python train.py --n_layer=10 --d_model=384 --n_experts=24 --experts_per_token=1 --d_expert=160 --d_shared_expert=320 --activation="swiglu" --moe_layers=[0, 1, 2, 3, 4, 5, 6, 7, 8, 9] --router_score="softmax" --normalize_top_k=false --routed_scale=7.83 --balance_loss=0.0192 --balance_bias=false --router_noise=0.05 --init_std_router=0.00611 --lr_router=0.00112 --n_head=3 --n_kv_head=1 --head_dim=128 --vocab_size=29361 --norm="rmsnorm" --norm_place="pre" --norm_eps=1e-05 --positions="rope" --rope_base=10000.0 --rope_fraction=1.0 --qk_norm=false --attn_scale=0.0884 --tie_embeddings=false --parallel_block=false --init="normal" --init_std_qkv=0.0259 --init_std_o=0.0058 --init_std_up=0.0259 --init_std_down=0.0031 --init_out_by_depth=true --optimizer="muon_variant" --lr=0.0125 --lr_mult_qkv=0.5 --lr_mult_down=2.0 --beta1=0.93 --lr_head=0.00773 --grad_clip=1.0 --warmup_steps=200 --schedule="wsd" --decay_fraction=0.681 --decay_shape="sqrt" --final_lr_fraction=0.05 --batch_tokens=131072 --seq_len=1024 --doc_mask=false --train_tokens=1229000000 --steps=9377 --dataset="wikipedia_en"
Below are experts of layer 6 (counted from 0) of a mixture-of-experts language model. Rows are named router (the router's row for the expert), down (a neuron's output weights, with its number) and show model dimensions 0-127. Each number is 128 + 24 x the weight over its row's rms, rounded and kept within 0 to 255. Numbers have three digits each.
Before each expert's rows: "raises" lists some tokens whose logits its average output raises strongly, later layers aside. This comes from a sample of Wikipedia text that the model never trained on.

# expert 12
raises: " the", " a", " an", " ", " one", " their"
router:184161154129123102123143113113130167162129113154167132105125157115110181120114137122102122154125115123118157131134157114097158150120130125158119111147111107104160126136136080131127132118113175104096111103148110158069131115104152100126142149176113099136139110068123155120157134089135134139147111105119112073159109162148122065138107132105147142122116093154108169143126119169156094119147
down0:083161120122129116129138107102112119123108080109171083136173133152127092191119092130071147143124143121133131173142171125141145131113143104117099137126127131091098126101099118113111064111144149160131127126102128139106108133159118114083108110124102102159103142120173115136100113140144146129183132084083136146179110148101156144147155111146114113136126166155142127145117120138128153172110

# expert 5
raises: "===\n\n", "terweight", " ===\n\n", " ===\n"
router:116140111104129146124128113154140105163098136160093111153087108157140107098157107138159194118146109149163076138155167129154089147087070144110160132089120152156135143143148132096111116165134104116162126128144166144118134168148144128122132141106155140106147104139150133124111155139118111078138131109147147148125140123140170178096150102110132131096162141117151134141111101121123178114123
down0:087125106144128109128135112110154153172141124125153116113132096128110096134110145097119152089126151189118131103104132134105142098121128131120135130087137126062165079144125136124137117114172084138068109102120170148132073142153067123107113101133180157111131105169120129142086124107099088100155124122119135085163143105173129105138143103115135155097146090155117146090119154144108117140113

# expert 11
raises: " the", " a", " his", " ", " an", " The"
router:156142125156117114099147136130146114096110169101112163134161128157119134131142137105119131162113139122139170179175161094113157118094108142099174098137094150089141126124105146129145137121145135126123156158139151052139137112130144115128110134138117135099105101136104160156131170126130124163127115100108099112130100122148119123082140098124118127086110109138106159158142086102121149106079
down0:166112139123145129168119150160151138095159115129150160099112110153126102145081146139130141165112120105138115120109104103111090118106123143087138103132112145130097124113183095152157142137091130123147156137093165106119100134094171132120126159108116160135166119091133149129099176114147092156135124095153118116098136096102058160143114132102127091113086130130114166140117156148168136124104

# expert 2
raises: " ", " all", " and", " about", " in"
router:098123129114115156119117123149144101134086147191090104169108100136167111120152107157113165124144116123166070142152168122152083145052073150101110117122133143146122111164147151104102133137130108111147120133151145097132146150157151115119167146105162157127156097125144142104134095149102102080135121132133149139135155092125144164096148077097133117107140145113160150185143114118104159131120
down0:131066116152068141105174128152120112086095172125132100127105143110111137148124151133091138103137083103132126165122125129134130131131173110112090125110099136128129138142140117177154143143121118139089110120159136137160141109117137129107142126176145134132108165125136111149159121146127137152130111148107171136110148152134117126122143153133082183085134133142124110095113106125136166115173

# expert 16
raises: " the", " at", " their", " about", " his", ","
router:133170137114137087116097128149134132138111167118113174159104139137143125106169166133135174117170112133127121102145187110103127159122140141123130114129147139160126087123131111096123104161112120107139162131138149129123133114135159139142154123100130101134141111134147129108129122178120125150168110101177159136125143109118138158091121092089098125100141169110155141132082135156093123150106
down0:105143157152176118117158159116153149154108121103149122139120151126091127104136160176135137128144089131158097119108108110111127152069122143091082137158165108155124112142094085120140127124070119143153107066155149121104146140163118152123061111128100163120134099143137138178113150106134164131129174158107145149106146113112117122120148071100114116129121110160131166114128144113141118117098

# expert 0
raises: " ", " \"", " L", " A", " R", " The"
router:129107115134122153125142174129108134128121122129126131152186119098125135125127138140121107118134127098130099141133107099102135089107129093168082143115114124143127138088154087108111121097108182107115118072045081120130064104115126133126113087108136141102149109117143140096095127117114108136131137109119145160128126156179169099149151140122156132135133100146092138111124129166130133133114
down0:103134127125159123141132080096128119144129112145103144133134155124153130137140189139112143142202127121125124106132117122151146148163162095124136121154133162138134128084120123129125128155124117109136123093106149085159170159106119108102167115088118152106160144100166137087154135139129162075187169118163147130180145096128072173105159109126144125125087099126117116188164121120146117136122

# expert 21
raises: "M", "A", "B", "P", "C", "W"
router:091115117123153152105120129111127117133121150128067097128118086137113123138127148102184126157156111158132146135143102071108097139142110161151163135193140151110146126171141147148127137154148096125111108124144148110114119188082141127130139136141116127154142149101171164109076111155148120140181144184142105160099130148149145131097150168132147134112111114142133158093145109165085100103103
down0:134138125123107146141108134118117139126111080123154136173137141131106123130146125112109167132159129166116134135138103118131125139108138109142115153104143158155092134149129075167118112112156106112142119094149141157108147091135119125186143115128088106140135120114168151126144129202103162127164151136134161145122139187126160086123129101115125133154147140138119104147109140113074120146123

# expert 14
raises: " |", " and", "0", "9", "6", ","
router:125108145132116159144118156189124120085120131175144116088123086158157123131155137107135127135143095115147123112143148144167082156115166161135116144121122157155082151163104101113146119163108067131151168099183145161120134130170106109098151164082121118125139143142159112119126129107125099094123138150134167128082145119130160182089148133156119104124138143113139110152155138163110163126167
down0:121138140150106120155168160155154148122091162092120105130159122089127099124183128141131188183179116140102146107117123103134141145119124167136121136115128130133132135095133152146137174083119150127095094120145145146148161097143169061122132126101107164165100081143146078124085158134160108110120114117103122151155081079094110103121159130121153128119123145136121118127112111127129094104102

# expert 13
raises: "fire", " engines", "ization"
router:101128121133118146139128130152134105137118139171105141121086093136170109110127089144140164144158107135155124172157169136157101150095084153103143121120116154160139110189141161098117117153118104127132136128149154148119152176159158101120150145108144186118143129155133135105110116121115098062142144109128135143134143109103139166098152083091131137101140153130147156142103116143118162124157
down0:118145168121113143134161118116131143138158094152149140127132141146160137128136173126110115145157132106137146157138133111093110150128160107143096153121135134118131120109142123118152145144097130134121121095159130127128114161153141088149153125135092168135117101073135093131146135133122121097133082115112094160120149107125141126113166137162113132124159129155141122181126120133163079117108

# expert 4
raises: " the", " all", " its", " it", " a", " that"
router:113086119132152179118125102109162121150131085116129166123139115132150119105113103118128093178108160127096163119097151100096173156163139139136122195126168132130121108159134150107097146136134146146144144140116127158136126104101112096172087121127103114129126125129142102173172145085091143118096097114140095129131156122143103095101130100116111111178124138119157110128114128105127107174121
down0:121176091129152156143104117120121124093150131121136160155138139176116145129141086112118107159108130112130133148085145139129138101130170094142122120125172066112164114096127075161131127154134124164116091127112121168107073150069113137171145131134130140117175125096157123125129095166122108141141111078114152166147181119123141108132088152131130114140127105132154139109126141125085150118147

# expert 23
raises: ",", ".", " and", "d", "l", " ("
router:113125112139135111165144101107142136119118141091146175110111128120093130122151110117080098097091135093089128126109126151126160108136158099097095093108134141137145142141153170156130142140126168113139152159113091150111113111123153139105116119133120135150144124162104070113155129104136159066110124155136109151152144150089127084168100167147111141125088121109177146109101150093105160142119
down0:134094114128167137100115165132152135096140147190172110133125163179151161115104100095151130132076102103143127157157121148074113123104129096118126100096105104090122127175136139159096127157154131131105121179136153164136152171124136105135113122112167141117105126161123210146146094114110139188128163127144090151152166099139113134148108127129139172158133118133123117102121134114130141136146

# expert 9
raises: " part", " and", " ", ",", " in"
router:132143132129113147137116089132159137154116103075120147166124131121168105117131113133152124190111134169142076140159127133174103088119159136111175127123136128151126151120151155124129129094154103148118124198118123151175140122147158154130145140127151163113113132159167099115135172137128107090170101119155152119093136111099131151126116144151101091117100144130099116140090097141132095127174
down0:138125117123125141151145148111169114151129128096161127122067129097133162143124128147122152154129119170173167158097139155139144163130073097116130178116092123137117112174145138155118106103133104125147134113109124095159159136126124148153156139095135107078137139122162123119141111130140107120126118192120065119126143131146103153126138106130139099126108121117131188094124178085129124150138

# expert 20
raises: " the", " one", " L"
router:160184149118139114129129113133149131149104147108164113147123155123144080113101103142133146129115104157141115154124110142143107152132120138130102169149103133166124150131145115196112104113122126086159102107147144129110138141136140157133168114155163166139128133120168155118154162138157137098167104139124112114084143095101163112113143117127120074105156110089071107155077110106157150078132
down0:137129156190104104118158137107159144139128147156107099093124123195086082152144137113122129145126114151172149079112109134111127141151084086108131088117138143156097118101075122117124121113147145154106163098172111136110120158084145134126125126103099117195116143158138166147102085159142098091129099110155158083111142149164116139119126081100141138078131157138101112146110118082131105126130

# expert 3
raises: " of", " and", " |", ",", ".", "\n"
router:185147111128131165073109115129123134118129108175110125132108138178123114083176175143128118150121162167137172093137141137122134121137111134111130082141161117118134154125141125146131086184149139080134138129145133134133120093094122115146129127116116098126098105122144082143130155136120140100155076149167109130120139117107126158121115162102072144137142121111130145131082151153105132131104
down0:098078133109146131148122123111137112136106165130135149128137140174141091156146156179113100159087151126137144112104152139140109155078105124164146133137072153120106150119129114160147114146141125112120121132088092129136132148127129102132110122121115082132151123167119123107132074127102132110100117081132132139099125143114147174170071120141134127136119092132096104189119101111129160121122

# expert 8
raises: " In", " The", " However", " On", " He", " It"
router:136127140166149082162179142086104118128160153119119097171153177125123109149143138100140133086134142094146123163138135147134159137157138067137140090145147098108150128102054151102111125102124120131094144128040124103114099131075130096117135116175091124176120176120134158124111106085116179143163145136105116138138136111106163132146132105161143106165113093153114118130160114143133113131123
down0:111156170081136135151122145121170145183173153129152165137104118099130129131110146126135171139137112130113129197135116124135156154155148146129112092113091113186109107128135111118185125158102145170126151155127098145147135117127101129118100110116128183116180113109147057109143168134106109115125128165126164146156135135128136117112139165121133137129120149127123131145100076129135133123126

# expert 18
raises: "on", "us", "an", "ans", "al", "os"
router:115148108102109114147066135127087151124159109139111129144117149116105106145117132133151123093167137151096117131117105166121152117184146141118130159090135109128109114145143115156123144162127173151148154145100146076132129133149093143107105156118147114081116137148061115159106080076133163144102157118127120109188104099123143076175167097112115122097142127137129140118145151097131123129116
down0:155108137098132111107099113126114146131112116090115106110109161140116128129142122114116100115122125105099118141107105129122122106168172098130131130133146130111140133109125121147081167166134179076093128143094175138135082122159077133125074188112117126114149122096145146115131076108101153072109134122135092128109152142129153135135118139071131142140148088148156118122105150141180140157129

# expert 10
raises: ".", " |", ",", ":", ";", " and"
router:152104147160102085134102129126153148121099089115125105092138145137119133112116117151093169121156157118119137112084070152167149125114101114138159113151138118082114125141115143109114107102144138146086108169121116151072127110120110097125150116150160129100130150149102083095169114167149164149099159097135145138095096124128104116136120181122145156181153130152101157121121162153144126105165
down0:147105156125104142157135125142130135098153124150123122146113120121122095116130139124116151111060154124102129099134137124133121166162118143139139166078157137142122129119156203143091147114143141170109129112109118111107128105145158144163125144122153092112161120174125147144128151118122127152132137092097151168093139122112115139153111129147140123138143107121127128093126142097128145150153

# expert 17
raises: " of", "\n", ".", ":", " |", ";"
router:109115163127144136094143145138131133094118136153109120121124098166184132108166165139103071144192158155124166072127109130108139092153123104067158197142162141148122148139141101118125135144159106177152145125129150134159144118153092088118136121123149096134121136128132103121125107123135128126110175126135161180143144132094105115097111138118118127190119150112161082131150107139135118112137
down0:146138128143105127117093111106102109129062144155132093110167084143119159115121128098141168140065112124127143091146106101129121126125129108129139163175116097101127151121096116101093159138157143181130136107149078134097146122130137137132106099097097132159135090152088148110097176110093099128102168172186105169136097113124161135144176127158146098137129130167092125129103115103177161141133

# expert 19
raises: "1", "2", "3", "201", "4", "200"
router:167133125107121134138138153095117171145136107115153108098170145105134141170126110087142121099112137147103119089113108120129108138125149121142120127139114069127118147137087077126170134121120135105098112111112110118166099142118097158120122140127137124131079144146111135147118135152138136167149127138141156130110083130128125111168127125161143133152127103171124108102164177109163127129141
down0:136114144131091120174125139141090144142156163163140117119085144152099109153141147132135164114119119119139150111134166123080144141128168135104154116158083138113098109123129118122106144119084118117154120092119109102076107123124160138103099125130131081122131140124149096149129092188154108099129156100118121153103087120134115122101171129162096106120093151113136077101149123132113123123097